config.yaml
num_hidden_layers: 17
hidden_size: 192
n_experts: 32
experts_per_token: 2
d_expert: 208
d_shared_expert: 192
hidden_act: "quick_gelu"
moe_layers: [1, 2, 3, 4, 5, 6, 7, 8, 9, 10, 11, 12, 13, 14, 15, 16]
router_score: "sigmoid"
normalize_top_k: true
routed_scale: 1.0
balance_loss: 0.00347
balance_bias: false
router_logit_norm: 1.0
n_groups: 8
groups_per_token: 2
init_std_router: 0.0255
lr_router: 0.00183
num_attention_heads: 12
num_key_value_heads: 12
head_dim: 32
vocab_size: 32000
norm: "layernorm"
norm_place: "pre"
norm_eps: 1e-05
positions: "rope"
rope_theta: 10000.0
rope_fraction: 1.0
qk_norm: false
attn_scale: 0.177
tie_word_embeddings: true
parallel_block: false
init: "normal"
init_std_qkv: 0.0482
init_std_o: 0.00584
init_std_up: 0.0482
init_std_down: 0.00413
optimizer: "muon_variant"
learning_rate: 0.015
beta1: 0.9
weight_decay: 0.015
lr_head: 0.00734
max_grad_norm: 1.0
warmup_steps: 200
schedule: "cos"
final_lr_fraction: 0.0
batch_tokens: 131072
max_seq_len: 1024
doc_mask: true
z_loss: 0.0001
train_tokens: 430100000
max_steps: 3282
dataset: "wikipedia_en"
Below are experts of layer 3 (counted from 0) of a mixture-of-experts language model. Rows are named router (the router's row for the expert), up (a neuron's input weights, with its number), down (a neuron's output weights, with its number) and show model dimensions 0-95. Each number is 128 + 24 x the weight over its row's rms, rounded and kept within 0 to 255.
After each expert's rows: a language model's description of what the expert responds to. This comes from a sample of Wikipedia text that the model never trained on.

# expert 6
router [148 136 164  80  94 132 122 128 108 112 134 160  95 115 102 121 142 142 125 151 115  90 143 130 144 120 134 136 201 148 123 104 121 133 157 121  99 117 173 113  97 145 136 121 153 141 156 110 154 121 171 179 153 156  97 114 131 119  91 108  42 132 174 102 129 114 128 112 129 123 140 126 104  75 105 118 110 125 112 124 166  68 103 112 184 129 146 133 127 156 147 140 122 121 194 119]
up1 [171 167 126 123 120 130 134 147 144 139 112 112  66 119 123 155 154 178 134 161 135 108 103 121 142 156 145 117 153 115 141 101 142 120 168 132 131 172 139 130 145  88 131 124 111 133  98 142  86 164  92 151 138 163  94 146 113  94 125 135 132 124 123 160 159  87 134 110 115 148 172 126 107  79 119 117  95 169 118 114  95 104 126  97 151 105 116 128 117  98 122 142 119 114 165  93]
down1 [178 141  92 173 162 141 117 118 116 137 107 128 131 134 136  83 118 134 135 133 144 142 168 125 153  96 112 169 125 154 139 126 127 122 152 110 129 137 177 179 156 144 138  90 169 133 135 121 131 141  82 136 134 167 137 154 132 145 131 128 123 131 122 151 115 101 116 126 130 137 141 152 145 173 131 142 121 160  57 143  73 118  93 142 165 124 127 122  96 100 136 144 102 118 172 102]
Description: Personal names and titles. Given names and title nouns in biographies and tables, such as John, George, King, Dean, House, Minister, often followed by of.

# expert 24
router [143 152 146 146 135  86 153 127  91 122 124 138 128 140 132 128 129 100  97 148 141 158  97 181 124 102 120 114 130 127 125 162 191 147  76 103 160 121  98 153 102 143 108 143 110 164 141 123 133 128 117 138 108 171 115  84 113 159 106 119 118 144 104 185 117 137  93 141 113 155 113 104 155 139 124 138 102 114  57 142 151 129  87 107 149 154 130 119 150 157 101 145 145 103 150  91]
up1 [ 82 137 140 131 155 101 152 129 158 148 185 173  91  94 123 148 106 119 122 183  99 137 140 127 142  99 123  97 117 121 131 155  99  88  97 171 127 133 142 115 114 159 131 111  99 117 122 110  84 138 100 162  99 164 134 103 117  82 101 111  88 132 118  77 129 155 105 141 133 134 109 168  90 141 144 151 142 118 153 164 124 116 132  87 163 100 108 101 123 167 133 135 121 146 161 131]
down1 [126 134 143 124 128 135 100 138 128 103 139  62 129 124  79 143 146 157 163 139 161 123 140 116 125 142 134 122 141 137 130 133  94 119  68 104 124 148 136  99 119  97 148 127  85 149 136 119 118 121 118  95 132 116 140 101 108 163 132 169 127 154  98 102 124 114 148 155 113 135 146 141 123 184 144 111 133 184  96 138 125 184 138 126 129 174 136 167  96 105 158 145 126 115 164 103]
Description: Possessives and pronouns. The possessive s after an apostrophe, the apostrophe itself, and possessive pronouns, such as director's, his, her, its, their.

# expert 10
router [ 78  92 115 110 138 158 157 176 121 143 113 136 112 113 113 120 141 113 135 143  86 113 133 182 140 109 121 173 139 119 112 148  78 131 153 138  94 171  99  94 138 163 130 126 121  98 135 122 158 155 124 106 121 147 149 159 145  82 147 119 125 134 132 130 131 114  82 150  83 116 129  75 119 118 127  93 105  86 119 147  83 160 169 119 112 146 103 119 144 111 170 133 126  96 106  94]
up1 [135 177 125 121 115 141 168 135 117 128  82 112  82 119 135 143 156 147  90 100 119 134 134 144 153 103 113 136 141 150 119 137 139  78 117 108 128 148 133 129 134 131 132 125 175 158 117 123 113 122 111 166 113 141 156 160 106 103 194 141 166 114 139 133 112 126 116 127 102 152 175 145 134 146 122 182 122 132  80 131 146 102 132 141 123 128 151 116  84 105 118 144 120 101 167 135]
down1 [136 118 138 120  95 129 125  90 161  98 163  91 122 109 145 125 126 111  95 113 133 114 134 150 170 186 101 155 156 120 147 131 118  97 145 116 143 118 140 101 138 120 130 147 131 172 129  94 108 181 117 159 128 113 144 146 104  98 155 118 127 153 133 108 145 123 113 117 187 121 142 127 107  86 141  53 101 139  91 128 173 143 114 103 185 123 120 128 147 148 109 142 105 131 141 161]
Description: Sports and competition terms. Sports and competition vocabulary such as first, season, team, League, Cup, game, career, often in section headings like ==Final==.

# expert 12
router [116  72  88 124  73 119 140 116 120 142 130  79 180 142 121 149 104 150 143 105 164  96  79 112 107 125 149 126 168 152 168 145 126 144 119 106 102 105 152 107 128 126 152 125  94 133 141 143  91 129 117  88 144 138 152 148 116 187 107 116 128 156 117 126 152 119 141 134  62 136 132 112 163  85 120 128 115 118 147 141  68 121 127 110 126 127  93 120 153 121 184 114 134 100 133 163]
up7 [123 121 137 149 106 129 100 133 127 152 125 126 129  96 115 103 121 158 117 173 161 112 123 127 104 118 141 140 136 131 132 159 151  86 135  73 170 151 126  82 156 131 125 128 138 103 133 121  97 136 159 106 147 167 138 111  88 112 101 143 158 195 149  84 149 151 150 132 112 114 143  85 127 155 122  96 123 149  90  93 121 174 109 173 132  99 150 145 143 127 146 136 102 110  92 104]
down7 [ 98 139 162 111 129 167 108 116 125 164 115 130 129  87 154 115 130 132 161 156 138 113 115 155 110 104 114 104 116  93 138 124 162 140 141 114 128 101  92 135 114 105  97 146  93 114 100 125  97 103 103  98  70 133 148 119 152 143 176  95  59 145 154 136 127 143  92 140 114 164 100 139 150 178 101  89  99 186 122 121 139 124 140 142 126 125 112 124 170 158 102 120  72 120 140 174]
Description: US places and nationalities. Place and nationality words, mostly second parts of place names, such as United States, New York, Indiana, American, km.

# expert 15
router [151 122 135 150 123  77 162 143 100 119 116 102 124 149 105 113 106 112  87 148 104 140 110 171 182 105 117 100 106 137 100 136 176 141 148 119 148  91 119 111  96 142 100 160 156 124 100 158 143  98 117 132 114 130 143 138 146 149 110  97 123 138 111 117 110 100 113 153 107 146 166 104 135 110  91 110  97 103 156 149 157 156 117 157 106 164  83 136 132 153  92 153 114 125 105  91]
up2 [140 150 154 138 130 102 102 173 150 105 135 166 137 110  94 130 163  85 167 108  72 137 112  79 138 162 156 107 182 128 143 121  97 121 126 160 140 124 113  84 161 141 109 122 114 134 100 172 121 154 165 127 114 134 115 117 140 150 118 132 150 116 102 130 136 156 114 132 118 132  65 127 114 138  92 124 122 187  91 127 117 103 160 128 141 165 138 157 128 123 125 127  79  97 128 141]
down2 [107  99 119 145 151  90 162 139  99 123 124 117 103 154 165 128 115  61  64 158 135 175  97 203 176 148 137 135  94  82 131 157 121 118 136 101 154 114 114 148 107 144 109 129 156 148 116 128 118 131 109 155 168 154 131  99 131 106 141  92  94 146 127 142 149 130 133 134 129 144 130 105 101 121 119 108 130 148 141 122  90 149 142 138 117 111 134 116 138 125 101 135 131 173  93 134]
Description: Spaces and scattered words. Blank table cells after pipes, Thai byte pieces, and scattered words or numbers, such as at, on, according, 1935.

# expert 22
router [122 104  99 123 185 121 125 117 120 147 130 154 128 141 140 156 100 141 131 114  78 118 151 148 103 111 137 139 140 129 130 103 154 159 121 160  94 143 115 125 129 118 101 129 130 121 146 142 100 124 134  46 138 135 134 138 116  78 143 131 167 132 165 124  95 154 153 124 151  83 130 153 120 199 114 108 119  87  99  94 129 121 111 157 123  68 162 125 116 139 154 127 127 128  98 143]
up1 [129 117  95 124 151 169 129  94 115 162  71 140 136 153 108 157 176 143 138 147  91 100 146 148 104  88 126 161  87 157 127 120 128 143 145  80 128 140 126 103 151 126 169 142 163 149 101 112  91 124 127 124  91 116 140 141 118  97  75 140 137 119 139 124 114 111 110 123 129 137 145 134  92 132 131  76 165 150 155 138 163 127 140  98 129 113 127 120 133  79 138 144 107 116 133 109]
down1 [146  93 112 127 128  88 105 138 125 130 138 132 134 144 146  92  86 123 140 159 145 110  89 136 129 132 119 157 138 122 150 150 144 126  93  97  93  76 108 155 125 109  97 111 138 134 150 128 114 110  95 101 127  98 130 118 159 107 170 117 100 104 102 127 126 192 141 132 135 147 124 127 121 150 136 107 114 136 111  98 116 122 137 184 116 109 126  97  91 161 127 136 141 140 137 133]
Description: Inner word suffixes. Derivational and inflectional pieces inside longer words, such as -ating, -ation, -ic, -ity, -ment, -handed, -optic.

# expert 27
router [ 79 141  83 110 152 207 123 109 160 158 131 160  99 133  87 104 135 125 127  98 143 163 102 105 116 155 130 115  90 173 118 118 168 140 151 113 130 118 142 117  97 102 156  99 134 122 126 140 150 115 127  86 108  85 124 168 121 131 119 144 109 147 135 128 120 152 149 143 141 117 125 128 148 134 162 152 148 182 150 137 120 140 172 122 144 114  96 159  86 139  95 133 115 154 189 102]
up1 [ 97 116 110 171 145 116 151 178 142 139 120 138 125  67 136 152 145  84 113 142 141  86 152 140  90 147 114  72 116 121 127 120 125 153 155 122 119 107 116 111 131 147 114 155 135 132 135 124 120 151 126 155 175  80 114 150 100 130  90 126 110 109 132 136 153 136 167 129 172 151 132 130 112 112 142 109 110 141 144  82 200 129 147 152 131 100 104 125 162 129 136  65  88 108 118 158]
down1 [159 149  92 111 160  86 142 157 126 126 115 112 146 131  85 126 165 130  96 155 141 143 131 134 114 133  84 129 114 133 117  92 123 117 113 135 119 159 121 171  97 165 146 162 149 162 141 174 138 140 137 123 154 135 144 102 142  87 135 138 123 111 137 112 105 109 139 101 156 109 122 122 170 153 144 112 109 131  99 165  91 148 102 132 165 121 111 158 140 122 115 142 126 107 128  79]
Description: Articles after prepositions. Articles and determiners after prepositions or copulas, such as the in "to the Ottoman Empire", a, an, this.

# expert 14
router [154 118 104 149 119  99 156 117 102 135 114 104 113 142 105 113  86 113  88 129 127 158 105 174 147 109 115 108 150 132  83 161 156 131 143  98 140  92 116 135 107 148  90 164 150 106  91 147 162  96 106 140 119 132 130 107 164 123 115  89 127 137 112 108  82  91 119 146 114 149 162 125 122 105  98 106 108 108 147 148 150 174 115 186 123 160  87 133 145 147  77 149 105 157 117  91]
up1 [ 88 125 107 138  88 145 149 109 111 123 121 134 147  74 111 128  95 124 131  91 119 162 171 176 123  82 168 142 131 139 108 132 131 131 118 153 135 106 112 127 129 117 129 140 153 143 146 131 138 172 116 132 130 152  82 131 138 152 134 147  93 111 134 137 145 130 134 103  87 127 142 161  92 128 169 134 146 138 137 114  94 119 149 173 112 104 109 115 139  82 139 157  89 156 108 118]
down1 [153 143 143 107 150 119 153 134  70 125 115 170 128 151 130 114  96 131  97 125 101 110 119 149 116 157 128  79 125 127 154 130 215 131 110 125 139 106 126 122  97 103 164 119 132 151 110 131 152  84 157 126 145 148 117 163  86 160 155 141  94 132 114 136 153 131 126 119 196 138 141 102 111 139 143 143 110  79 112 126 121 125 131 139 161 110 101 125 125 131 155 123 125 147  89 121]
Description: Subject pronouns and copulas. Subject pronouns starting clauses (he, she, they, it, there) and the following was, is, are, been.

# expert 2
router [148 128 130 147 127  86 151 134 110 140 107 104 133 156 114 106 108 104 105 153 100 144 118 166 185 113 116 106 123 126  96 135 169 142 147 101 155  92 120 119  91 150  97 151 146 123 114 177 135  99 126 134 106 136 142 135 147 152 104  97 142 129 107 115 104  97 118 156 129 148 173 111 116 103 105 107 107  97 163 152 148 157 115 160 111 163  78 139 130 151  84 141 115 138 106  95]
up1 [137 117 150 163 117 134 117 101  97  96 167 105 107 101 142 130 130 133 170 126 128 161 148 143 116 143 130 143 125 143 110 123 124 128 135 122  99 144 120  75 141 106 138  62 121 136 128 133 102 167 105 130 152 157 165 129 138  92 132 169 132 110 130 135 150 149  98 107 120 175 128 144 123 120 180  85 127 129 119 107 106 129 137 127 141 120 113 144 154 132 146 120 135 110 147 114]
down1 [141 102 127 110 100 134  95 123 140 130 130  72 146 147 162 121  84 170 150 118  93  95 155 201  94 115 127 102 147 131  85 138 128 124 116 140 121 137 155 183 143  74 106 132 167 116 138  96 178 128 128 111 131 115 136 109 161 105 107 120 143 170 125 124 138 122 144 123 135 127 123 158 173 101 130 132 111 148 108 102 125 105 165 129 108 154 116 137 124 137 146 164 114 120 173 119]
Description: Table and list fragments. Word pieces and punctuation in tables, results lists and discographies, like R-N-K, closing parentheses, and "also" in See also.

# expert 18
router [109 146 169 115 135 122 137 131 126 106 133 144  73 128 106  92 153 119 130 157 101 121  84 131 134 175 111 130 107 143 135 149 121 141 139  87 115 147 128 114 159 138 125 145 124  90 118 167 114 110 130 152 137  64 147 155 136 125 121 140 120 172 173 150 121 138 110 143 143  88 120 121 155 124 144 191  88 146 158 159 165 141 127 114 114 108 152 110 106  93 105 148 105 117 127 120]
up2 [ 80  81 126 154 125 135 129 147 132 122 120 127  91 141 145 113 127  87 149 123 123 116 109 166 115 115 105 147 159 128 130 144 105 128 104 156 129 156 117 137 131 145 140 110 159 129 102 144 128 159 114  96 148 170 116 152 137 144 113 134 122 113 117 139 106 130 113 177 107 161  66 120 111 173 149 152 124  91 140  86 113 145 124 107 132  84 177 100 117 137 152  97 138 160 128 142]
down2 [136  98 120  90 134 119  88 104 118 120 122 135 149  99 141 128 185 147 106 158 179 138 129 109 138 138 164 139 173 139 113 106  99 132 198 138 164 152 125 173 121 101  87 148 126 153 144 104 110 112 111 135  89 143 123 127 122 100 127  87 117 115  88 133 146 149 161 112 147  98 124  97 118 134 118 125 129 118 141 124 174 137 114 116 105 133 115 147 201 101 132 150 108 155 106 162]
Description: Small numbers in dates. Standalone small numbers and month names in dates, scores and table cells, such as 11 July, 9 November, 0, 2.

# expert 16
router [145  91  91 166 134 118  92 120 145 116 129 151 164 137 141 166 187 102 129 108 165 109 120 156 124 124 145 188 118 146 124  97 134 135 126 107 134 110 102 107 120  86 136 110 146 103  89  87 108 105  93 162 119  92 138 137 184 131 162 127 159  81  81 131 119 140 176  81 132 139 109 132 153  98 106 129 142 135 143  93 134 112 119  98 179 101 133 166  99 136 127 106 142 119 124 201]
up2 [146 114 170 142 132 181 133 150 127  91 205  95 115 120 140 139 126 109 207 117 174 104 110 126 123 117 106 128 126 116 159 123 150 170 153 135 140 146 134 135 146  94 139 169 117 136 125 121 101 121 150 129 136 149 163 104 126 116  75 122 116 142 125  87 144 150 165 115 133 108 138 170 170 142 158 127 124 140 100 124 143 130  91 128 116 135 115 106 125 126 137 134  87 114 153 166]
down2 [154 134 123 118  98 146 119 147 129 100 136 150 100 159  84 152 101  76 156 139 129 141 118 114 150 112 129  95  81 117 152 172 115 137 115 136 131 137 114 146 179 126 117 148 135 138 164 138 123 137  87 131 126 153  99 135 146 140 142 159  85  90 133 184 108 108 103 128  88 124 140  89  78 109 124 110 122 149 150 179 130 131 102 126 142 131  70 140  67 123 120  92 163 121 169 137]
Description: Mid-name syllables. Inner and final syllables of foreign personal names, places and taxon names, such as Agamy-ra-dow, Cou-si-ño, Nohara, Don-ac-idae.

# expert 21
router [124 153 149 128 142  86 131 120 111  89 115 130  76 159 132 112 111 130 131 126 103 143 139 143 130 140 106 142 120 143 125 147 108 138 115 119 179 145  94 119 103 149 122 148 114 125 122 138 183 121 111 132 147 142 184  84 147 105 118  95 153 113 112 130 117 126 132 162 119  99 157 111 161 128 143 116 151 115 162 120 109 160 128 141 153 119 107 113  99 129 127 109 135 148 119 116]
up20 [152 100 126 116  96 132 165 120 131 188 117 179 136 115 141 130 139 130 122 120 121 138 141 129 139 152 122 115 107 102 116 130 118 164 113 139 115 142 159 111 148 107 110 139 102 126 149 153 101 138 137 130 165 125 139 105 112 150 176 152 130 115 102 192 140 105 141  88 107 145  79 150 110 118 147 159 134 112 109 158 116 139 100 110 132  67 122 100 133 107 158  93 119 160 113 103]
down20 [106 114 126 158 126  80 142 116 148 122 123 143 140 138 132 166 104 122 128  78 144 117 137 146 141  90 128  91 106 164 142 187 125 123 112 162 184 161  81 140 124 109 145  99 142 106 162 117 204 124 122 116 123 105 128 122 142 162 130  94 156 122 139 114 137 112 192  95 106 197  88 147 100 113 116 116 137 139 116 134 121 116 104 131 151 116 148 120 131 120  58  85 128 127 179 120]
Description: Headings and table markup. Heading markers such as == and ===, table pipes, line breaks, and the verbs is, was, were after a subject.

# expert 20
router [156 118 141 162 126  67 149 135 102 129 113 107 115 134 114 101 107 107  97 138 122 133 117 174 167 110  83 101 104 127 113 132 157 143 148 111 145  92 136 114 102 158  79 175 161  99  91 159 147 107  93 140 116 130 142 144 146 143 103  90 144 147 117 115  94  91 110 142 130 137 161 103 131 115  90 114 100  95 144 152 164 157 105 163 103 159  82 150 124 162  90 155 102 132 116  85]
up1 [ 91 145 104 119 106 131 117 153 154 103  96 144 106  99 103 117 114 117 158 121 140 113 141 107 125 145 176 147 154 117 154 132 124  82 100 111 140 142 113 111 168 123 122 100 121 146 145 178  75 115 181 145 115 157 102 129 129 104  96 143  77 122  93 126 139 136 129  87 133 142 140 108 110  84 152 108 115 138 139 122 134 131 135 140 135 165 121 145 151 152 147 160 123 117 116 131]
down1 [137 101 171 129 153 132 132 127 149 137 119 143  90  86 178 160 170  98 112 128 129 127 119 106 132 118 131 152 159 139 156 103 137 126 118 136 126  88 153  91 139 121 126  96 110 112 105 101 104 134 118 184 155 108 112 154 124 180 168 115 135 146 147 129 107  64 146 134 128 110 111 133  96 128 123 144 137 133  94  94 105 150  85 129 157 173 110 159 131 127 105 160 155 114  95 129]
Description: Commas and infobox fields. Commas, line breaks and parentheses in running text and lists, plus infobox field names like Fields.

# expert 28
router [157 134 128 154 124  75 161 129 108 122 104 106 114 137 117 110 104 113  84 141 105 155 122 167 180 121 113 100 128 136  96 132 176 140 143 111 141  94 116 130 115 143  95 178 151 129  91 162 142 104 116 135 121 135 145 136 155 154 114  97 136 138 126 119 102  86 105 142 122 149 173 110 131 101 109 103  94 102 150 162 157 159 120 165 117 169  84 132 139 153 101 168  98 146 106  89]
up1 [117 119 154  94  92 166 150  99 122  82 109 110 144 124 100 180 124 122 109  92 139 161 161 139 111  92 130 120 136 135  92 180 144 117 106 139 136 138 157 124 149 154 138 140 129 177 155 127 141 209 135 115 126 110 119 130 125 124 127 128 120 129 139 159 127 192 119 126 165 135 130 139 123 152 122 128  96 120 101 123 160 114 173 173 102 158 111  92  72 128 138 103 127 110 118 142]
down1 [140 125 159  93 139 144 147 138 140  94 160  87 115 115 145 125 117 119 130 151 129 147 123  91 130 116 138  98 114 148 158 155 139 124 148 152 146 158 134 151  87  93 108 155 161 163  90 176 141 182 114 115  90 145 146 138 125  62 132 101 140 129  91 154 123 161 136 149 125 149 117 153 164 148 109 152 112 148 124 129 121 129 109 128 108 128 136 149 145 124 122 123 162 101 161 173]
Description: Concrete nouns, with, of. Everyday concrete nouns like father, hair, building, camera, glass, plus prepositions with and of, parentheses and digits in dates.

# expert 19
router [145 120 138 110 109 125 122 152 148 122 127 118  88 130 126 142 120 129 130 156 127 120 167 107 146 113 114 129 158 129 106 124 144  96 102 101 158 141 161 137  99 163 111 112 105 182 140 125 126 142 160 167 112 212 130 121 135 174 134 143 119 137 163  78 125 166 118 141 129 152 165 161 139 109 176 113 174 150 144 132 143 134 120 123  90 113 122 116 115 115  80  98 161 158 167 106]
up0 [152 147 113  86 138 160 146 135 129 133 120 138 141 116 135 161 117 117 135 113 118 111 123  96 143 164 123 139 159 120 166 102 111 134 162 144 128 138 149  98 125  92  98  82 138 127 123 127 133 128 115 174  89 146 145 134 111 142 156 125  74 124 133 108 122  73  95 131 101 127 167  90 175 129 142 124 147 147  95 127 149 107 138  96 124 139 148 137 127 158 155 117 104  88 159  93]
down0 [149 120 171 110 141 114 123  79 118  88 116 154 123 133 103 113 117 105 113 134 114 104 124 126 152 152 156 169 154 172 127 109  91  98 116 106 136 132 142 137 117 174 133 124 129 104  94 127 100  73 132 140 119 120  94 109 105 132 140 105 146 149 149  92 107 151 117 184 143 139 153 174 100 117 103 173 165 164 130 127 106 123 194 160 103 130 122 127 143  79 136 131 136 127 146 148]
Description: Name-initial capitals. First capital letter or syllable piece starting a proper name or word, such as Ka-el, At-lantis, Ky-ritsis, We-del, U20.

# expert 17
router [149 120 121 148 120  84 153 134 100 117 122 100 117 148 107 107 108  97 107 152 115 140 115 177 172 108 117 103 119 116 100 133 158 148 151  96 144  97 121 134  92 157  81 161 158 119 108 180 143 116  96 137 112 132 126 147 145 144 128  92 118 144 108 125 107  91 115 135 114 148 164 102 133  99  91  99 113 108 148 140 168 164 103 157 117 182  87 141 137 152  86 164 119 136 118  92]
up2 [109 160 146 124 152 148 115 145 141 104 149 118 140 145 114 130 114 144 119 115  92 102 134 115 106 105  91 189  95 152 129 135 127 114 138 127 101 154 110 136 152 156 144 122 149 103  74 151 115 121 132 160 166 133 143 102 129 112 162 130  79 153 133 136 123 116 177 132 120 138 149 128 108 134 125 155 115  88 111 119 114 139 137 157 105 171 138 123 123  71 143 135 148 169 118 101]
down2 [138  77 148 123 134 114 140  52 114 157  86  86  78 108 130 138 138 136 102 165 107 172 138  83 159  98 162 110 103 143 130 171 169 122 127 103 131 143 111 143 104 121 122 180  90 132 175 140 122 141 134 161 129  97 121 152 156 137 153 128  99 112  93 111 142 145 145  98 105 109 134 118 144  65 118 142 133 121 104 169 121 108 136 105 149 131 147 109 115 125 105 167 101 100  88 120]
Description: Perfect auxiliaries and adverbs. Have, has, had, never, subsequently, recently before participles, plus some first names and odd script bytes.